config.yaml
n_layer: 12
d_expert: 128
balance_loss: 0.00763
groups_per_token: 4
init_std_router: 0.0153
lr_router: 0.00251
norm: "rmsnorm"
norm_eps: 1e-05
tie_embeddings: true
beta2: 0.99
Below are experts of layer 3 (counted from 0) of a mixture-of-experts language model. Rows are named router (the router's row for the expert), up (a neuron's input weights, with its number) and show model dimensions 0-63. Each number is 500 + 50 x the weight over its row's rms, rounded and kept within 0 to 999. Numbers have three digits each.
After each expert's rows: "gets" lists some tokens that make up at least twice as much of what it gets as of all text. This comes from a sample of Wikipedia text that the model never trained on. Tokens count by the router's weight.

# expert 49
router:538471490483429438504527521526498532542583451460483447618456486502535518462548415513498533494475500424564567529495481455476508471421484493616520526622515508519526457566593482555502516466565468
up0:527497507494518467591540418479516449453419432459503491348564518488531502470513554504537543466496475502414517537540387477466567595522499470561483492480448432521558595417463533470592453504463520
up1:514469542569472534469576543512582505524449525482436573490492551579445474521487526419441421503532513511496461516488453606544591608510430473433446460443486466483529490571470512481429423519421534
up2:495474475418500542484417493490483468541529444440448494467609524406406605495501502439545411486589542532498436529564497532460460543489396608601408464448405393479473550534468425496467507427491541
up3:492521462517627476521536572493501561478505478519506552515458488524491430459499512420465519549519608501501502473554485465504581516401523457449525461544508419524522499472482432488374635564418413
up4:430449473590467511434520505581461535503494462503492440558558502537500497535512459472632529504569402531514548513485500481529561519556560469488507480506514452479507422492509492517438489442620529
up5:568426515507445401492473534496506501485426421496481551566512466651534480482530468424533559367440431519531538566500551607542544470523488411462483538508514510461489472466472477502594606612549513
up6:424559489482506454538455484470481592456474523463500474514582432542506527537508523647531572549496455545475498532536531634553486456545498497520424472440608344432480481409482480411536536531508509
up7:554495620548493544536468488486462500588651481533515459535500454529638497510523452595464536551512562550475481498473520470508499493470590518506520472472465485540499489527558525490457491490486501
up8:474561460560545436462496557496528455497520576509496577466522523421444470458537525605437500478521594556486439566512411544422487535561460486413511520407462475509464468435572492466490573545527547
up9:475489505563502527452465430517489502473476498530449544460548474519504486527562495541493470580549437531497531491561498548558590485432497479361549543581489468549457515441511493517583561534534578
gets: " D", " L", " R", " F", " I", " O"

# expert 62
router:561423486530517426484551475499502496463593403423484463600440486402442498515578437533467444532449478514521506382430476531552503473481543502574455536575571542502495392598524555477469553580555501
up0:506535469532514561519517549490466517559485537435558529414544582518556453483425540493534524491540531393467500560502565508538469525506503491511463527408531361504353515505635484491494499527500491
up1:462458495529507564424414446486535502503489437499462488440492559499397491413490525593647512407466496517530580438512496503583415497563514433523433485532543480548454456546379481503435527507522516
up2:559524494523467483429428468512534636470539561534454558532521509567542491510531542487459470465454579454558427516510521602536416439459557568514430514423480521428445507498535415486538535509496576
up3:627510528465519608428471465454500551545546447525571532601474486543404486478489532527587497477472479561516587497529523453502493608442435511501545541462494411517435492555446484504498565545518560
up4:602517523429518484453522444480562550610435465564466386500536560510437506573492521457542445548405464464541493485428459510524444530434484536536509530414480515531462497541503518621498487457510568
up5:515505399476522467488459535549592454461530517502548450541521520480529418572326432516426427461505583533507456460515437541540550524466621515551507582546340507465510464549536523453511487483538492
up6:621566541448514452619474466533457545540537433516416527541521417537487531525545483555419433554521560565500513446452511531441485488424491542520485476509545470533549453514470566569592407450599476
up7:424586499516535503463387423500469498473513516483506590544484439546589432462603507554542472466506474482506489403482474473453560424540430450488388426484516479434466575425514445552506596548492557
up8:535451515467522551459538541509521406568515546420513490544467409557474534511492537505599462593543438442522467540455392499533475507536491497463478514482446499526417535555550594533531471430571568
up9:470381505495496514498566511497497361508550542437465539582490473515542516519487494490470388482444545502449485510485492504498562545547534523460542568473558426465573441507517539438426525546495520
gets: "ol", "ou", "k", "ov", "he", "son"

# expert 55
router:542452520488518458533631576522510574451550473430535483587406503470562527417503448534501523514523408467499498465512471529563426459453450468587494530488494521578521497484517505486537464483519460
up0:484535520494458518378484510577449445495559515507497537510511482445490579469563599403523514607543491540449610515474436469476553509466473405398477509494482575482474530466422390475450511388537471
up1:496491486458437513595474561486539487609559517502506651507561524481538547501534484481451498532492481459449530527472446583621449432416430531473535542481549486493557480431526551511447408477477493
up2:537506553477510439524455456546519507517440616523471489513548529551465427484482476524512342433415447522463479488501440617565517428590427481479473498560497489494412458513462602539476494431437474
up3:457522555518475496490469503440500504505424459577568518497526512641502466500483506540546498462470402485490476418473531480558469485447566421602527467504519432535566561433562478543509471518558503
up4:482493519469481604553470521522458425407515465547515535555465479554551519471534477432499597492532499507505506431484523585514459420497516455453478451566539531508496503604593494506585460504488434
up5:547562402548547385452498522522544503547499482473448445491451423560559496532426517447546549465516531500471510530490413458456512605485564533552497483542440536413474530347611462494519484518517519
up6:492509374446536548491437504490528496485483440539510486470454458492479486486507493470510573355537505514528481549598400378405526570473462616423345533502482506445452529526589488420520493621549499
up7:545543465516570511479490494420512494556498537386541519422508549481522494476437475503506503556605532548574618446411448464516487516580461488465506392594592476518523528543546448485569525494488461
up8:499406494463513478560538552498591579528514517438485496445449568489538431455474552472496483579537549485487476451414502583501497530509379455517459506455541493501561566466450477550496514578470508
up9:537575520441538448454516487514550550541557436484567543404519460536565486549577470452501514496431506609487553456426435576508456416406482519498518514449514392571494493526496410519556569526395464
gets: " he", " n", " He", " w", " N", " e"

# expert 35
router:583471493437532466565526464540481567504556452470444475507426525546496547422539484563528501540493464500539527501481408544514465518421487551609475493671566532497514492484546546478462577490507459
up0:531473511525541544531425449487493492570505509546513478564425500519588520541408477477460473528440401580497525541495457534500486484524471453408506420490440548449562475520500481396472476559561513
up1:478507378415473499546502477499492515441498487482440491481436495447496588552533600582529435482472500494550603494491465453473466489495424469497394390501428404466610517522463505507423528536468447
up2:544491493423532551502496414548534575489573419545506460510485543481501526540574470553501437483423476475544512463541522453489378464461435490430523578521482476500522421593480533511468496487465482
up3:526471368472482594510502477507468568549500500548541540539492442507442543500481590527518512537532523521441474539567560506601434493426463445506516441556503466452493492497513412564501574486454488
up4:472550445474443454553549487509482483542485454477522522492397495489533526490483624508525530407500414376484431501570479477416502544492456473576515374491508467527471471518596485495491429542454450
up5:456520620506555445545513441549481513548455525446474565353549525601585460455521499507567452468537492521540550492385465633579514515442555462513497464505470473425573504476577433472469430531590475
up6:505557545511587437410521441519422453527451472536543514526439500448517459512520559495535566401512568451505555408575512450507569575472433462481561506499483487541569505575532398537514477484537434
up7:405531481490478535444512549517486422478521548440534414547471447509383544590501510480499596376530515553456403529471513522608481479530588534446508558502501499499437519538551453512567498570604446
up8:538532559454474497451445556418516496500437542513531570508477476472583420545526519470477514500458490405515495506520457435466537500602470511506584485482517438612447510542478501444461495423443508
up9:538496556556604496571477520468493471508597602522447485439448580471498534473536506394525470539441549512460525513423561527479507463495607524472513527476495543590538451508514482494448531482494490
gets: " ", " p", " f", " c", " m", " r"

# expert 8
router:521589452541476446489623534531531613537532483470464460605499469455537523445539397521541448551509468513510503471473495473533484362453523476558390542560570566416579537496564479453513505575506480
up0:424494436574605498498497481583512517528566485643524485439505505506517486568487468480437468458522518493523521532438578545420551335442494513380466419514499461512503478494550460484462450519507390
up1:368621553603462603453513396497535509468488527488462437505479475520504580521497423545482473492501531466530503429479482511617575572487522517557481465494515499449444545478461552535511468505467637
up2:533536498495504415526530450530460504632523499508538455579465462501611465478473489569439479467498441401503537425512555515509514498524555499595473464532435542451479516539486546550574496477480524
up3:435427473585458545564538535466449565491488518501554507483434537504432548422586559440432567597515437449441515478427528629451481471471459537544483550518484546492498502473598479588545533419445543
up4:474496595517628472461447499479462517477537484582531484441516529518507528598532489488452478507480532570556523405439504460481507533515419491435566535640451509582536566538445576431494497590580534
up5:529505561454529547465467514476461527429546550465552542460520456503447539560539513614520475552464485437472470427426406415486443584489449514496542539425395506487527493474479556518534602526439538
up6:512558364508503491557532455524483605631434510438480506525566568510518420400424433464550553451546536461567463484561555461550473499450477513484513405520460531542510514454445448504501571458456419
up7:442448460448523479576493619545453474497420538427440504437394587531508521513590469501483536445458416449497549467497524470557517514474499468496510540620496618443613526425575555500462484543465545
up8:485451573427488513494553452499471577469496499448532490497524528531607597478515433478495470392508549654441545485492469478532449478501449520489542479514563527507469437542513393476483427588488523
up9:479467389542461477439465499512554461509540488483413475578518579514450463525420446513508538486500467576537525448515487506477529572478473470525440583498536473497558389478460576394429502488475614
gets: "ot", " h", "on", " H", "se", "y"

# expert 2
router:537500552493489471440484548539546594552557439445512484555481509464596490407499370465545547433498503466564493549473423488482475414413442567599480479541466467504491470424546510510521525492558474
up0:453487526572513510561591586504445445441510520509509560552573548484484494523452431519534472584534545467581507528538459466484568538535389538440521558425392487530461503515530531499498494547512432
up1:481482503470617494350503583559454522416592548510498433502510473409500462486540514400531510515452592526497524490604506491497502419435400547521528476516520568442477492445527559462489516520558498
up2:489475521484543423500537456496373533511616392452472544451407451531568525482467529439522414558524525452512466461476446569445556487494558516471483502527546568539425515414517555439605559481525474
up3:453563424571397529631491486487454554581467441516502479445511498439538541457491518524547537514527448568419560507468516514457513424500458554487485533575465492432454455496468439379529557493462579
up4:507499485506585546514495504532479511501481484409556468516495509478530525487450495423361524542546393391492556518458462512514539578431487555527530542379561448518478515468476443577593492489508483
up5:595513558501413413470515443360582518570548491484537482537523582431421448484471571410420549463474464472503490475510475475528488502459475471561547512441570469500567450510512453558518505394427410
up6:455489470561564530542538508496413518514447407475498548612406480491465522448430442501385460581511476522438441511514423577410568577527467476462592476517484473503527494460495537452475470457489463
up7:515485544472450523507572483532586559570524542559573411517576568449582494579551421503492593402482522481456444513534515528556462494483504617497662598519525429469551519492545457513482427555523446
up8:489589413464460430561449581527513453509588533472519494508470444430510487470479602549519520420422464568530542505626518492574551609501501556500423550476477489522483509420499534522442444526474570
up9:552456505511511483545608468535427460485452438429451454577510505543550573477420511507520450450496410534468452523474406446543477490545535466481621570479443540541489446430449523426530527480547450
gets: " re", " comp", " Re", " se", " pro", " col"

# expert 6
router:594473488510496457468541600581548576485544550479478490676421515398486570540502409548536446496585483452556545516460535501536423397470526506561526550544547519512511494535525460449426508519570516
up0:546443522454580470445548421539476443446518540420485453456461461457421518513516360527436433511512525520531484531435493419563465465483470453384431498498527493542513490395453521564553408540405517
up1:476559531499481489475504516383495490489457369541538511470416542503458477448585582483526463540486508533569483484606474582550544527497502374533505496509525577462511542582549499416497485458544545
up2:564558565414497487435498452548638574527509451452575487546484509483522477447408572587530557551495459533486461487517601536468491511459609490435462553495465443490496442422469528489495537522460486
up3:545486527524430560478509521543506564518528412585498557565377565523537530514500573496534410492436492495455546477577532427564552578499459498403608419498450559615528466564533465525498503583435573
up4:505639428429524447542533446462468433582481491458587505475531445484421558553468446492529502453533426474506516455493443592497611435496517503508547454452478541526467554501446523501517565475503420
up5:437568487515475366543459551470500502552545521492576494429543448433501505520454473406539509577497490529645530520472417507386609422577529426584535555512475562518488543452463494478568491556516510
up6:420535502511449428556546587426510526516471574479497573573595541489499459500570546409510461524510401502488554550490426493512412574514552467446534556497536507433472495474547473439518549495496554
up7:451486495517463506482448468451497472503502473478499563390504638595491557473492543483595398436450505361528495528566400477511420477498428478607457507489550545468507580514417516474513524467533459
up8:449592482456517554499472544543536536429474514513572474555491585498519496496506586509533596459405422533476545478428517560412508504435579562577508545435531506522505526491493472552502527562398578
up9:436523437506499510468522465474473497530547495449583450455500486545450493548564528443446519479440463447495470500485513533535468465494573562469460547522481527492576464552546550547607652552320526
gets: "y", "g", "ak", "ber", "ick", "h"

# expert 30
router:565516456421452443535473545525576563510704482396470446531420495536517536497567465529486460514479459476524539513520517461539485434432557444513489560520560551495508408467613521509527507486553443
up0:437454503487581540506500490465453476398531498504461551406534511489478509570554549464491504466464409541521473358510513512416525612510488580572497587512576541528484480477441535474491459506516503
up1:496460423524451560458478579548625481414422459561472533456557454499542520515470500464484611379447600508518486491461550494580576568482497396539607577482464502563513503522409474563547545540466455
up2:451489497480434476423440441473457524481402470624565563397480477486518570557516515545533443518532473451489488426474551521430474544447528507477399557466565524579450472437492496601503425536477457
up3:531587426435519536505465472549507468592524524512380434417430505464492556527468460551431489486571439446540411480548460369512484401521554535500488470538477513508494498529665533489493513441490513
up4:528455532492491537595529486482434423482463467484603495522543435502509470480458470464500447413484391460449508495428483448406408485518441509497504532479521462478523538441452475448502541501541480
up5:565537512413521570532459501482527432539458505408462604456544575507482433491488518405573505538551510483553578546497379449519582422474555439519503531519616564529424475455540530445485545522469495
up6:474467631455515503490525513514431502485504518442452466456578494573459564563454487508549514470439546413456537540542537483510489549463474489560496510531589485552525536432545556445453564416495568
up7:393502504492575524443489428498467543422398535452507505492552535471496544425512453533482498521484437570488409516424570444475516451542446504504531543472575504567519488439522462482473457522511442
up8:538517490474425415540528472428509449492478555461445479481464572498491505577470561458503524483534403491422439532558441389538517586441588514502443599491566450528526506488578514492488504528487533
up9:493494498436551558499495468475541473475480531476443462483504484580498563477476469522498567484476544513509446396565500508414415478555450485493508494475459542415528476457441521480464491517454439
gets: " M", " B", " T", " F", " P", " A"